{"d_model": 128, "router_score": "sigmoid", "normalize_top_k": false, "routed_scale": 1.0, "lr_router": 0.000806, "vocab_size": 4275, "norm_eps": 1e-05, "positions": "rope", "init_std_o": 0.0, "init_std_up": 0.049, "schedule": "cos", "seq_len": 512, "steps": 3656, "dataset": "wikipedia_en"}
Below are experts of layer 5 (counted from 0) of a mixture-of-experts language model. Rows are named router (the router's row for the expert), down (a neuron's output weights, with its number) and show model dimensions 64-127. Each number is 128 + 24 x the weight over its row's rms, rounded and kept within 0 to 255. Numbers have three digits each.
After each expert's rows: "raises" lists some tokens whose logits its average output raises strongly, later layers aside. This comes from a sample of Wikipedia text that the model never trained on.

# expert 3
router:118098166126116116094088152105117127092181128159161105106108142102139109126102093168129144120139123137142134100101137067100116086141113122133127129103163142115126100170128169073158089119170103
down32:094078166154089095160145163114119143104137074112140097117127100106132113088126106156119121139122104138099123143107134219143109115137155103181151126096153103139105165092115095121144120082102130
down33:116113163106124134090142158126126121146154139114132150206145123127155106103082119125142145126137149137143173138158102102157126116139131127169072163079129144139103107133142133129121074113120096
down34:128098165132165137116151144119122119148146142093127174129135111198165126118133122120166124130106118069141162184130132093129139135137150106101142164141092145071187143146117100140102114120090125
down35:149152112123109166116145121165091076134141169147175154115136151126135145088136137111172115136174093119149114101138147173161106104103091154119111131101131100157110147138128102165132148116115129
down36:114138090091107117129159169153164151145112167114095153097101154096131152098105161143137130147093115090109170125094117144176124111115129127165120095122117156135080149135152165147122106120141137
down37:159138143112120127114084069060108139116175154129143132062128109163114148157123123100111092152117116155129120086163103116113116151095124114124112129150160143120103142158150127119140153151112125
down38:161146111134134088136097115144134127086126186146050138164121169142075136120100109142173130126125094133171131116121146118124137130123116093096153154130127102140096194143115117120144136123137115
down39:124151115143125105131114104147080103129123135145127111156163158155112140118140092093112150153142122108120147167151134074177119131167130135140124152145129128119099111162129136100110058137119136
down40:081087127157135149091160125145100110098132168092141096069094111099152136109145119081124109093094120155134124106167109118130144147124132099138144152107141077110092152091102105076114153130144114
down41:142164155124116087126137116177115104182089122146059100156121152152098141134129124112086132139119173133145146159138124123133124130146128169115158137136132150140132151157116099182092113126093143
down42:131122174122133087125181124154133109128141098077130118136125098100172109123120100120150137109120139092102118109133115184116108095101144132143169098111137148103154160123120161159130110122136116
down43:162143133117129114117108095092153093100115105100208099150098118133120118111125119113121099160123149143150124131112107139089138135126135095126123135205145119121130107113131130133096135097137123
down44:127144103136174085149140133147111110110154152134105136108177147125131106097119134121113119130107185146099148145166129153124081153127074193154101144130133126123189135124136126108104167134145150
down45:112128164118063104119152146112133150130125077161151122134180119097154091155168092083101135140136148092138078137102093088134117150145153125121178133127112147131138145126166124148143103124089135
down46:127087132107132127147147069136125170121123114141120119080118100123128130122079147131147117109096162123151147128077129159142158118103142129114144136179109131106164125139098132098140126089126152
down47:175108125082083156116127108096105144121169114122111164081081161114164154125119131112137130107113128129150130110106094145091169123135132159116136126146113138131148115139158085155105151122092144
down48:133151127121125111141134110112128130125139131098132103102119153064154066156120111123131126120173113154113101132134146130073182109099133117151133166117119116140093105132111140146144133135125088
down49:127115154102159106134138123150152103133129118139112126187153121126114131112164099129173165161109098101122115125123135116135113121143165148134138101103154112136136152151141166127146059129125116
down50:147145107189106111138147158119107151170109103117135176096131121136145134121147117106090158165157135117142100137119099102132111124155174099096138084135100113121152129089120107126126120123114172
down51:163144134111133145120154125120092161154118176107121157106124176153171132112122151113133123155159089133118134127103100080103083135121166115129131165191096157113169115135126087119128146171099139
down52:152128110113122139069159134123109123154095096122161141149138123114089156150146113134110168171167093122078126117077136124193096125163113151143126136137134136151093106151119151194100099134136109
down53:195155126111130102114129161077114091160113150126138161131111122166140136145098167152107138161130129122158123108174138131137079148136137121127162152123112164119108119129122148144109104131118091
down54:145113136131118152144107141086113139157098164112101134094138117097149169124175145129060160136130103071099100098144143087133122129112132117126095122146176148093129132125122128163126117096138169
down55:117147141112122120138155130150126099091170101138136109138145137135138106128141108102143112129164153127151148120163148147103158140142127059191134109155106083153105165134095118138145136136154103
down56:129125130164090118119142143109102136091118176138089174101097128109113145083151184122121113142146157119121174145129153132135093124115149160132119145121125147110125138084139100092150152109174114
down57:114144168112119165102088145114148160096121132138109089146106169123131111120150144097093158144119174126148122109121174101110183128128101115160118108148144129116083147116173151127118129111127112
down58:085096146139086136142121141111097162156143112101145092121117143104110191166113167141145110088138135158154102071149121181143123119139109159112118155100150106152127144141136132114132132080132197
down59:122162118161088128131154133184101128142156159131114138136124145155167106120180108144155196108139156116112096100133169122115121099149112108111140152097125072140112130112129098093178132124156092
down60:085121071111121179091139155109116091156075121105165113141146126119150118103128177119074135116115124144122099099132124112085155121102184109135146128112132153128100148112119139083134134124102122
down61:085141092092144127138078107167118077097167128143104117148117133106112137084094144130140097124137145150171132147126134105146127139143097153162146128123123109123114151139113192136092128097130095
down62:127117154143148121101135127113145110125186128130119119168158152187124156149128131128107147155157152155153128100108118119142105133166096120128140166170122149143177100103147137106116058128112105
down63:129106154120130150110134122136121151102099128102133172108159087145087105098170110126148169142106053117146111158108131122127109084122184142135096117102167132143123122123142132144110099122165125
down64:110143104142126137094131131077114093083149160159115136120116118136109158104073124101102165147122131114125101152148096107061103104120135127157130107155141166112182131099148088131154146145135131
down65:134165125153154138145097151121153129116101166104123108132134092097137137138153107129124149160120115113114132158149121109140075108114158142102131144155146115110057144106165081139132129142153147
down66:132133147091107127099068106122146123061129111146119077127149139120095143172144140104118112120131132151095124133119090070137113101138137111104115160140140146127116124175125138156126063133152157
down67:114097167139133130110142126103183133111132099112133148117053056116124125117134124099151130120118107126136102109155132126060188123163150094083145171126147146098148127113134130154165188076112094
down68:119091140163104111143157122144161143170154127122106107101117169105133132138141136143134165116138120133137115101142130122120182114171122120102158106175120117134127189124166094169134164137128097
down69:123160120155140141133094151155106141132096129063125128104108095145142127125116108103142129082107121153155136121134133178065150135153132120143130138104133171121144162128097132126142202116151138
down70:147125072173147112129117100129097165104129160131130127163126121163127095128136178116099135153145109149143106148166144150144075133129113113137133068147132123100174071115136091105143135129151171
raises: "ed", "ation", "u", "ing", "er", "able"

# expert 20
router:104148141098110088133128163111125120142178168149152119111147153119130072125097120115125126126147137122150127120152115093162128163141103117161097143113163109128129143143103126115154124142124173
down32:120131101098098119110145085137120120129122110099132101135151072139130137158107110129172088118113114113124137127157112159125113148163111125139138142143110130113083121134132113083106140135129106
down33:103131107122127159111088143123143118171112162112160089127127091099152113121109117147137117109161168125099129137174148140173117110109108116123123134119087132158108171127130111108100197140131099
down34:141139161136110132105084163162081090163085141115070104114110120149134142087149140152110087105130144135123116100134114167134119171108143122173134108145142153116092131129116142159088107065154157
down35:116123171115142137163106122096141104150122149096106113140155140104160090129092159135115135123141175137128125081097140089145166116147135149141087119160129109086138165106101124138109126104126105
down36:139099086131151125105085133111166117121133125097143116110138148139118110104087098052157150125109083156112134126127149149094099130174120109133119147111085088130151129160097120137135143156127144
down37:086171165141163077105130147127102140140142109153127143057121106123124142120117117089129171115122115110127141074142104121066158144108078154123095130118137140152151103116075153142146161170121091
down38:085152132113117156141103104106126119127135135129115149116106098116137156102143195117152134119132124139142177093125153134102178112113132134168126145070137125118110098133186122128138192169132125
down39:080117078140122123101115133115097128133137136086083151125158131135127140093078179144130118110125124106155106154112109143131115085148148115141111129125131110097118116139127087124143123174122125
down40:127142099147136124108144133130146111129127127132134108159091113128102109109159159124111147165053146132114124120145140142149089132122120106159088106136153135101065121117112139126120137154161140
down41:099150092153105149100118089122125104107128141100112109114151106073090134125154144126134139079122189099096123096133146134111126111157136131104159176131148132113109127115092168121135143146125134
down42:123165116132125121090129093136106136152112142095066123119084121102160083129127135123147124121082101107148144138126137108153140125134129144120121134107116152073120112129150119120145110160147151
down43:131098107127145129159142146102107136127145083146141159096136161146140128108121129143104148127142124145169155110108116128159139082161184156131138080112156142115127171112111113132117162154099129
down44:109111127157138126117145111134134185143116160120140125161096097109087099125119118091166144114120101130162111111121165103140119180172120127129151127132120104166087058101151163136179108134137161
down45:139177104136159125177101154116098174096141152120146096137134116144137111153161183139109153155125118139135161151134118111138122075134121112158166176134146177123154076170153122071150122115144137
down46:119080145149127129113174146148143150085120117108106168162112147178155097158146191136155150135120140145055125162087137142135140125117107120111122122145094069105144158144123116145116106103148094
down47:124154141139098156140141150062193184136080133127159117139109115098127091151149113145100114148176118146153086113107094137124096137109177156107150152160124146150104109124125123106131149168110135
down48:148119141179164123094102113137140122113133132131112128129152108160106102168165150131130171123174125137141149147105114144152115110140158125145063142103139122115107180155156149123128141134148147
down49:109103120105097146147108096098123119103118129141073115127095149121056084159090089138135149099113130160156125107134134141127145162122146110104150122141127128102117075153108087139094145112145149
down50:128127130152128142121139093123139150161127130074128165143139186147092149114138110129133136119148161133092206153134060116115108171157087101082106187181111139106153144132125139145143130105163136
down51:122157163147128123131151136087116132119153151102131138126101145101163099113122143094160146107158110125109148093137181121092135096104101171135162133118099121128121085135127120132155160135101125
down52:127150105147129174135143174112158102139128128167119121113161192108122141086155115160089140159117097141147166101149098159175109096152167154119161129135149125157104097110139167085122114127123104
down53:132080068099146176145060122130188176108122138103121139110086140092133156148198120150137106131125167148155114158133133132142140108152136099119160160147114128109130134140135143113163088104118151
down54:135088106185107157117117125063129140140155155135131098085088102167145138117135128123099148144147097111138098176090148091120173133095154104120142157129146124149133096095148091159123134125109084
down55:125106183180195105162106161135147094129091120146146126144138124141142106126120088140128122165111161095109108082141134113145141104119135139130159117119101125081172144142158091080125108182174124
down56:136121140166117124151129125124126126113137117096147139109124114126126124113149153100116133069117116116182155166152131101131147147111125102157071088129125072149136177114120139065120107103128151
down57:123118112124118120154131111155119098172137146149103145123126151158149129152154129162106184158131125109163146139138118147138168123161088092117135165098114142120190145165138130168112150094127097
down58:160136105084096091146141091154129115145139122082159116138110096125095116114131109111119104141132127123109124115125124138102111144134156145130145120117151106165120163167130163104144162157140125
down59:129113134145135135090100123122124133113114121146120110103128121149157140143133184090138154135140101165142121085110098106117148118116136148090161117158124125124122121092165159186115098085130124
down60:102134126128099143122128151114129150138123116118056141111138159095107147127102120127142138168138106131081103145140099154137145168117095125160118144178142083170120132165168132105130131150107136
down61:100074135132128136090090109165168149147116106117123157089105158143115093096132122142175131083156103164106168120139104140136194135086133129094125140118092140144168158122122155147105142085116130
down62:172129139143103141112115142113148174140154165121085120136125156153132090137111145133098126126086127145140129097108084105148154126099118106115151181168145160103098152142121109107087166132120120
down63:124121109140139164113131106130118182122112140129128121193109120157131100110150136161184132121115106126136138133125057120142131131167160083120143161124133129132145127099114090160102118096140116
down64:102163127162132117151141149170151155098145147142135083087158184105099137126154075130108135105111114122116146124106121121132102125127141151155119133170127137122122132127138196078160124110096155
down65:096122138120148093144106141170123125124084138142089121160158105154111138191136145173125131142139164108092172169107111112121136101143097147112103111175150120178144114090172142110142107112116088
down66:121096115139093086187150151132145143165160148137088109129096160155126152115152120092127143129125113139125096134124137089114109135107134108098162171108125177139130122085143118155118110144121117
down67:142111081094097129084141138088159149153091127109141122161143139113105145115120119148129153093121142117116080125063150143114149146166123115117125146103100139133136097113117120140116111175140140
down68:104145155166134158121101101158088161133129169136142173138137130154112131118091165120111110124103171095123153072103103140117127119164099130122109096084122110114151142167150103094117152111163152
down69:135139142119121099111145129128126109145082126114147082126106156109107131131138141140120136120128120131158103128141109091107148098080161158109107063131137137121121187114128126145107166134103122
down70:166122106119142141161058111154093128109082130136164115123099140125128141146160097132126090169148171110150135121125073107092121135129092136107134205180097097152156138105142128124114134109119117
raises: "-", "-w", "|", "-s", "-d", "-W"

# expert 7
router:137157085178121159105132137124138117104132103154126144096161092104077117118136120107104152124068099101060083149119121128138099128131113139124171107084122136110142130119168055125118118112106133
down0:134108152127167143128116125105153139154156118119151108153095110082107101146132121099098138129129138140145115099124122185109150127171148140099105153090140167111106115170143099131147131153146152
down1:144080110137108166092158157131141078096159156127139153145122137169141151153094141150118082107146123138140173134130084112145170143098146149056171128153136120079169115111112151136139126064143092
down2:071126125124118126138112094189134152140127129111123148137142132125127136147137111128146153165127137137163136146163139101129130127132155129154114171118140135137153171157159115124117148091150092
down3:154111109149126149101129093124126100151097108135116131147093146106177129107113132117058116120100125158142147110169109139134134162093157096130133181126147104178144108151165125104130126133148093
down4:098098126148109160175130120138146123098144158120139089148141149093123097109138101104126134110096090135146128156109104125130147132113112120143164151120140122101138136158126088145142144126115133
down5:115102113137098144126128117116149167149144159129179118110109092101147070163114105142113121153169129155118097150158155147098137091163108095060161130102148137134143156135109146117106163165120114
down6:101129120095164129112118144096165136076109149146104116111148120072105123143135120126096075175125152134144088110112106121150131133129149172127154086095130109131135158132122114127105103113134134
down7:151124128139153165095130144102165090089154081156152152139132157112148132110129146107124152109113075106184105120145133113120169111132141087134126137123126101123140114103142159099114172115152154
down8:110139130108058119107118171128100129140159136112150116085172134129123122113093129116107168135152121147145168115162145125170117082103135105122146143106067101184101116144131127144158110123082143
down9:152111130115123119111114135144114107114115118129136129127118088188158155116128138123081082172115162095124143086075106137152153100138128150129127099126084158131095127161175126126136116112128112
down10:115133122148107133171145116138130115141131121117168063161095116088130186163191142100111148115163155113171103120144100086155168159116100136113157127154103125146110147099119126122108139142153116
down11:140108176123123143172126139069145097145140107106146138119119106080143118097111109141109117101089097138120154142111112116139135121148183108127065133130126151155106149153113157129126154115125087
down12:163126153174123151107099149098151140103102113119156142107136061132135084170173113117097104125130134125109142184085114084139110116123113149131137146136144138146123126110121125105133129107128106
down13:110155155121094155155139126162142124138139163137128149122144123122145127126091074121064103122163108148147156118159075154077143104150110106165108136130158104145156135125109117128117146126132106
down14:155138097157101108152106128153144150075157128130107144084161112125166128101136133135124130101161116116141154144118160125097125125120142133125152158135132096131134105057136131113125133114160128
down15:151138153136129092122126125126089129136158132138130111166144105109149135152145139117157138169123115112134133150127058119147168125111147158159164134140180120095105068151136156126138112175129114
down16:129100162110123121102118102097144094143125150100139164098138142155153131127104140131179120102132124135120103150150102104115125121091142159109136136093148116111122121123100118129131128119112079
down17:121150142124106106155156129129118152142148149134107159108130132096148128105127083123113156151111122142108131124123148139137122153119115106164093157099131109131120138147139134135095072123159159
down18:133116143107142210120158094172154126153149126150102108139161090112087106172139124132144128120113163176110134148108119104118111152142125158074132117170119128127156152167126133145100158107114096
down19:088158183152188115134156118112117164107166124107180124154129147141104116124063096132162113131167148101108108092129105146121121104115103138132111121134145096130160138147139089112138119172154107
down20:116123102112071133125141119105133140198172117150115143101127085145117127136129101121148089156120075166171136129083116140103115137132141140127153130140150128126146106116122150129120141168123092
down21:130141138164167130103077127079171154144111151134149095136109149086146159124122151106135092127126123138109113121118125112131135091104134171079147117132079125184132096153124142130112125123120181
down22:142125139151152133127083144114091135120144054150164102139146102137139151101110113098067117147109158110127125109120137137144088178105115156130130119083115144151127095105144133116125097088191131
down23:127105145119125115126131129111093125156119103155168133165124146127141123123166138132103129173155153120151099115133146121168156123122123173082179154145168146145096085131152145125131159155128140
down24:157095131143141146143132140096081140147144133116128125139121143121143114134129131097116129133121144120128160147093155156120149126104125127116127131133074122131127084126133089176153147125154121
down25:139108123094162108091097153145148104142135131142160119108099138137104150154160071144145186092173076151143107128150097148129137131135115131109124097145146169083096138147107172140107116107146102
down26:154113155139157154177127108161148102102119099120172130091149153130073129117125159082108117107111106111156082115152119094130118183083125155103150133119152098096127083117083076123134090158126129
down27:124112124133156120108147111150117135100150120154141120158128136112142166126088169122084120165154145132100110136135115094132087112121157172109148093108135127149121117113178139154101086148098153
down28:180115166129124158180147119192088163119123108122137129139137141164149127073092108151125124145116106089126166126149099139121112099128135134131105153117123157122147181164083150132161122091138117
down29:142128055140137142100130101160117143066073149114161143135123130149115119130166156109121124171099105149117117121100125149145123118147140153129175099157146130111099129137148126127151116124160109
down30:110131119107114128116078089123112116138100114129124126124173122140134101137083148156157120142136107147102171134159131130089118146164075079137129169124105108140117167166166108148097085178104115
down31:151135135131067131117128131154124131123166109114129114128106089129164111113120155139143154125155173120129132153075115138098136151137083163123142087102097176101099109104162092127140139189122120
down32:109139097134076090117135136144126129098141156136139117133112145109187128118126127128111138108160105113118139109126104113149095116121162158102127132138125172145165148112135130139152160130143134
down33:156106080148138173146166077141122120110138132125093093115125107140118130109144120114143123110118131134095071097143153118127119132110119163155161128112145139153126101153071123153124170181121130
down34:148138100130135142106124169146105114138096108181120102182122125170094087152157140155091149136104160111141102074135125133193124106148120131147157122154130177113127114116109121113124097136134177
down35:132140123128103159133124087149130137125142123104134117130141122117122139147104150131166135153175120174111159136133146162119154108137081122130139134120132135123134123123173148115153076080103145
down36:119110168163111166183131133118119120157152102120162158143179121099128152109135107153138130153120155123117175100148086123134123155157112108083132137133099102109152150122102132137122149125087161
down37:125142106134164138107099126080109160124093130118129126108106058070114127107129132111161099090118111135121142098133148140113120141100096087124169120107111121087162107129122108119117092150111127
down38:153095134143153165159125156144137126087171118124138098160134116146151115128130111096078131125166116115079098075118098137128125130129116157159139139127117098113142156133114113161148138133111155
raises: "it", "in", "ar", "ent", "p"

# expert 2
router:142151131111101137131143117120107159125159138083151081156116098083096174112146087095089170124114132162148206136122123118178106117149148129103117095196161154128126101121140122117113080120107117
down32:095107146111117141102135120087153076100107107123094201119134078095164123099125140112084114090080074124094099148124086173156138112112130099129124135110156162116107183130145104133144123148138126
down33:120110148127080141056121114110169085117111111148119151109116136116149082113142090158145131093138113116114115066140115112155114127091098119118136087083119174150129161147128100148164144165135153
down34:112137137095094152123096082133128111157086183148121110139172164129159146111134126091142102128134150125146163134152132099150143137125107121099142119125109115130138070140114140092119095132082155
down35:172136116115157156110111104098176108141163154098146124143117103149114107108097149125138137129116132152112115127093175092124173123122129131105123110149113140123156095114105083180097123147101131
down36:124129167154164108134104118098138136119113138093140108151095093091088113121148063129162135120144189123154098127124141117116104149111134128107152128122125132108152119135151119171139156126136087
down37:093138158103118170133097164125140133124150153133133132125095092093120127167120118127104097084117154119069154122119149152112121160100092160109101123118105077130122134121114089132111108114136097
down38:112103111136132131104144126151120103082151103154144137176132149099111131138129083128149110153126089115118133109197124073097126115123145156110148127091119087099120131107110090119117127142091106
down39:207189139138149112140131171135152107141144105118113115130103123149094106096099112166154121161158130161101134079112134080115119115146157139129113099108160144099121103106156147130161110148164153
down40:141123121129119134132108137105147107121100130153132156120154136174114159149147144175147123063110131122159093139139120126153157087108150080169138103108099135131152149126135103143112152110134136
down41:143126106139140119124111116120119124130137117148111059112094106120100076084128130145204121134141142138134141134172098106168079118126099117122119116122135135091161113126169092133083106116154154
down42:153123126094137121097153145131072122137130123162103137145156153102144141166123160147101179126135143100107126117123087119148158130123093093122138168133173147172117119136098123136136106115128109
down43:085167144143139135074132070104102123147138148110117138075113107141147135115122137148154079121091133126107098142109126066088165098129134116138130147139117123115119122116157140142130147152110135
down44:112184147104102118141170148137086145139095147143128107143149164166152091187100101138122104151160137137100127130138129152077138150122124129145134134092122130103138106117141152130140145149134135
down45:106142082124140147133125132084093109117126142142157115150113125118127133092161119124126121132149143107150108112140135142082083068116119161070190107133141130111147105110119143165103142091124112
down46:137123115159122132159090107146108127118150125130123113066096103115130072163125110124159134119127141099087104107128106111091117112130113092117086087120110114090167152115139083157156185128108155
down47:115119167102076160124102114107132140145149122116140072130113113107140177161110101096104179131081106141188157109104102103140144114138119133134083153146143169126150121129076125139162135114131148
down48:126162205140118122141093094101157120131121117108126069108070106108135165132181123101102138133174126132109115172095117149118106113132150127129116097117126206126113114122173109148121159142142146
down49:127169110148098133114185123150127114111101135120125128114080130131118096182143106142138127148083119154118052145121106114094142149101115092123152165131151123114156131118107081149144128145111170
down50:122123130081099106109137123127077100130180127123158093115139087112145147110123132116166153111102171147148125106119097138154124116139105142102098134142141131125095140151136110128168158090100097
down51:118111115102117131119133129139117143102155122118173148116100081083159115071153102111166147082082135128123142151121165124107127163153102144113140136138139116115097133126144108087137152142135133
down52:129126102150125133129145111085131135170101165107164103145154122137119128135141102080144111157102153137144156124118134114137131130134196113079190110137118123128124059141119161110090094134079134
down53:148101139114095121124120123114118125138170135123145096111165087138144157180121145108159138106131102088139120117124128115134108149134117126165112169180085134164114096112173113128144109130128126
down54:134126159143121100160144188120114156161080167141094121135138162106137095125077102182174115113063141144119143113148127137161131102119114136142102088093139107116154108142118119114116153148103099
down55:062129134138092145109118120160154114116132121133101124051144123125166084105123118128132130124146103108097178134124163143094106152139157126166095139154099137134154135119114116113083133138142111
down56:139170105193197110160142104141165126120131143074100145135142118115113134116130146143080138143064066081092138169108125119132152111190129088108111126101122145124162158109186120141144126132145134
down57:109103144163098110145158148112124126158090144140143139130152161105170109117121139157103125109122151116131158088123135134129066107111173129158151148166139155127120164149144116151159130174139117
down58:146092118093102131095097120118164149107117114137106107106155152138146136155141114109182105109130132161133140172126175099123090163148140088107137118184153118101109093096090136103137103147098128
down59:093100139131141120142152120121100114142114165116110134179087122102126158172177124125151146103113147130136146149120129121091166123102146128131153137103118167153132158128158137171096096123114125
down60:100128107128126129104128171172129147135127137153115156156148113136078136134091150113178107096146117126107126172171159164148135144094104107123128163109134152146151130146159133114146101126142145
down61:134102157159127089169115111099163101089111114107109111110157104094153128119167106141107143099082115102100106122085141096136144117102148128130123119145149140096157154104133134103104120051121118
down62:112130126140110117152138124101129114092103117125105136091141125152144108093146108170154113110109128116147112159097121100105120077120159147090181096123085170089107130103126084134116151113117129
down63:171114148085109111177116109134117136078192094138119083153126152102115168136132110146149180104145121119126155070131143123155145097146114154109140104132137137090106101132111093185126138130104161
down64:104158136167179157099117106134149127135088119061091135120111116117137143110139127144114126114112151136066087152119125133120133133169109097128106151085148108136130137089126138071122177127166138
down65:141131135146163120117117176182161113089075089146116108078102128128122135121095126128105091114102102128146151126112090130117140121149098130128144156097131115088150144179132141124132074171120146
down66:146132093154176187138112111085131127122104154134120158120127127116160127128129149162084136138121111142167112122119118129169184103111092130111149135109095124082135105141101100124121125109138122
down67:114097086129123135116120093126123134134158110140154125127136089121105129151142132124155137136120128174118134131141111156086121124117084181127135125139106105144099120123164147129184114146152111
down68:104114149089130090089156124149145123124092178092100138143103144157132131114112096142109122121112163127129122066101119136174150170113143129140132146094133149124166130175124117136120113180082089
down69:144118136116181176123110123092167172120130135115170138133085123159130110158148094157137152152128112123130124132130122095120145164128134131089158133124133083086107137137098127172124153133107137
down70:116119105139113156096142116147154187108101132140121142126157117126127197127106091128116152086093069114112153100097152142116131121122118104133192167137122110120181144120159115089117117111123137
raises: "1", "2", "7", "3", "8", "4"

# expert 16
router:165153137093145092133135171133130133104146132103102128186180152156126180123137152112176112147137121154128110119104138107099119079096105140123184126101100142116108121113113135065147095126084130
down0:132147106175118149154129091171097131116100128160125151141122103167136136095131169140105107164138114136119125140141123116091085118151084106135146129120114090182135173116162101148159112157138125
down1:122145128111101150138172154141146159158157126139116158120089115164100114107143109137123112101110110110122136173117098111189137133091105112075170081135117136121130165128115157117143105142139120
down2:153174087136140135156167127118139060118145133174120160106129147106135118138077121130099136112131148147117094106165129137120080133100146106077107152145141095107152113146182125150150152125127152
down3:154130162164114105107119146125134112166131141137174156110144129122094148129123080114139130103157100067154103051063118116124140134106084150119143117096096110130170117107123119149156100133090146
down4:145092097139137141127175156133112161173106208158099085088096122144098139137095096132118125144121114129109095120096110133161152105110113089112124157093132109105129123130170123151137120152105084
down5:126128113104119107122154133166127115177063146149177136120113072099109149162136155137107112162111094116135108124121147098133094103108143132117074119144134124124119128143127141140147133195132116
down6:107161136110190078105113132119103116139158148118099093175143126132133083104127169110146118115068129180169177102120179142109107126126098097098134154144119108121104072138152115149124121131115127
down7:154136118110116114092146142139103134137163129112116135147095097086122159132118075089104085145102079147125103122130123141136152163183133112176131085090137116145103114123106145109151130151138147
down8:118127099172056106148126154127116129174107174121131169114169154146156108134125098128107114164099147120117119087119165116152120140116134146151085115139099083159108107155133136060122092147119156
down9:109087155110104102113112167129115140169186133112076162121115052116129123135088122073125146126137098128112106142172152093136139134111117128131108099113126116136091130104121128117132106153125106
down10:108134154085116128140125143144152132104083109144109134140120136143130126122118120111107072128106117128092183160103100113092141113096141153177098092118117132132130137118112128127130163153152135
down11:130113114129156159147170167133112129115103112115137122177162144160139079123130131121125097134087068115153161130115095127148135078121123160099153124103105092127143133110121123092118152143114105
down12:130146095108147103118078120104102122101137135180089153138118112160128150120146158168104109167077129125136138094109152087159111149116108147159115103124106096090123125112112128100116118099129135
down13:112123163144127102095107167101104123093108120139094155147115131138137099122070128124114104121145074120139141103140145125135170096129122124110121118132126076146111104138122189148129167114098112
down14:123118118115149123150127163069133151163152159137094142106101127118161121132077119132174106090139166134160129123170136103111106166099125095102088092116107136114092129152116090169132153165083119
down15:123151110114088140117130158112060127109130132138109118129109123187090125117145107111136165179133098123110136149148099131110076152147098068116151143127078136107160064120117169083113138146126114
down16:103160159108092085108170122095126128107146162137144118124137120127145155122156104170149100147104147123116108115096142167146163098081114141128162176156161113122124148126148108148166165169128139
down17:162109045125144139137143134116121150161145095123122117175140134127115150091148116139111163148133124144175155121129124159113175124128124130113144118108148128175135135110156125074139098093116128
down18:093138087147127137107140160175172182145134147138192131127141107113109145089148112083157129129159127129109185151175125131131123157162133100098098153125076133100144119140123137131116132140140095
down19:108105138137179114111054084132134114116077157102107128139160167124117126095134108114111139110105177140133141138165096111128158136120120107105181162116119125136160158113134103124108107117137119
down20:117156139082092130095128111093132128135148165116150113114153176118104134139092137125121116164103141139109090132108138145156142110101166127150109145133072073134147122175163142114148088132113154
down21:172126123131117100149130136091106145142055129135161150138143104107174133139129132154112115109134144160156167111121136137136099148118146124134086160156165123163119172119136111113099135129097125
down22:144124157154115108163112127091145092137092152112080125092171147186142109148145154109114116149079115130191119107107161111115106139141148114114137133133126127095165165133101149097132140116133159
down23:100162101140136125087153117174095087125131119147144137132148135137113178112109159143107131163134128113119142138128091152170144123111114156119134145098110170158122136116138125127147092095138128
down24:085151138105133106123134119139101098124168099116126120111120088123123097120146107144146135144185179150169120114141143118186127125144176168133157127148125113159115109102155107127120147136118099
down25:092127107122078105117092075154122151083079112176152149100073126161127127138164123103143155108166137117134110098147106163093131117101106106154115122138155163134107116112074124154139176136125095
down26:071106110135100102110080153140131149122154056135162110125160156117127125117128131129071182145140098172138144127130136131123099092136137135148127152100099127112145084142139140117140143147129133
down27:177123098100152138136123113148103094120173103105140123160155099161107122080079103111143153120123133128148140140136193153139123086136150100141116075128140117135065143114108114169152121082155122
down28:090116141124136114113118157141135153118141114131123123093111102093126109142093191097158153117170140153143121123131120130144165152111097149128140077094139151130135110112111135143093127170138160
down29:154188101150206148136138117148105133085131159136093119121112153133139142147117122099116128132154131118119096171163097137115149110129123121135138112144146129164144118105165108135108133127127065
down30:175131140134106092159120114148137131159159101152142125121150139137156162117108138132140152098136113157104167086178132103167133138151142118185068097101126131136136154151122174072133100130106132
down31:094168104130120145124086132084137149110132146114135127190119138145176144122138107119111126125139119137113167118147126124153151111142126124127158128165117094103068098148132106087146115088147098
down32:114141140133134128117129120149109123127068171103137101122093109155137147148124125117123094121133147150086155120123127122198138141116148143172114170119132098098142153174187131075152126133168113
down33:144136115126112118110169147117140150135145110107110134143121144156115104089154172100146121142121145152105103146109152143089116145094149120143111136118130115153085122085148059107127127161182137
down34:154118108145085124156114124123140132109108140136116083133129162142093144161153097127142151085153070128140132097156123116133142097147110133086143102133125133137117191147116165162114111075170135
down35:190157132133119105145146111098105133123085121147169114127121152134115170167104148106117101106145145127174108158152099107168085111116159107137115157139100119151143149119129130119121080128146119
down36:155139084099103116124147118116158151171101121148159134117119128124156131117102125179096123136127101158142119094096144112121090134123142068133161147166108149134072098129134142121111091111146165
down37:084135174110072145135139138164107134161118116115143129071095111106108161103173131116134104107123112124135135111098132139109118108122086101131099110143107158130144177123100103128112161079107156
down38:144089145140133140119118143133092132166080115138129152108113112142090092128130132131115128141146106090088177148183113123173136121105134165133104117114107136104152121141144160116143112076123135
raises: "0", "8", "9", "5", "7", "able"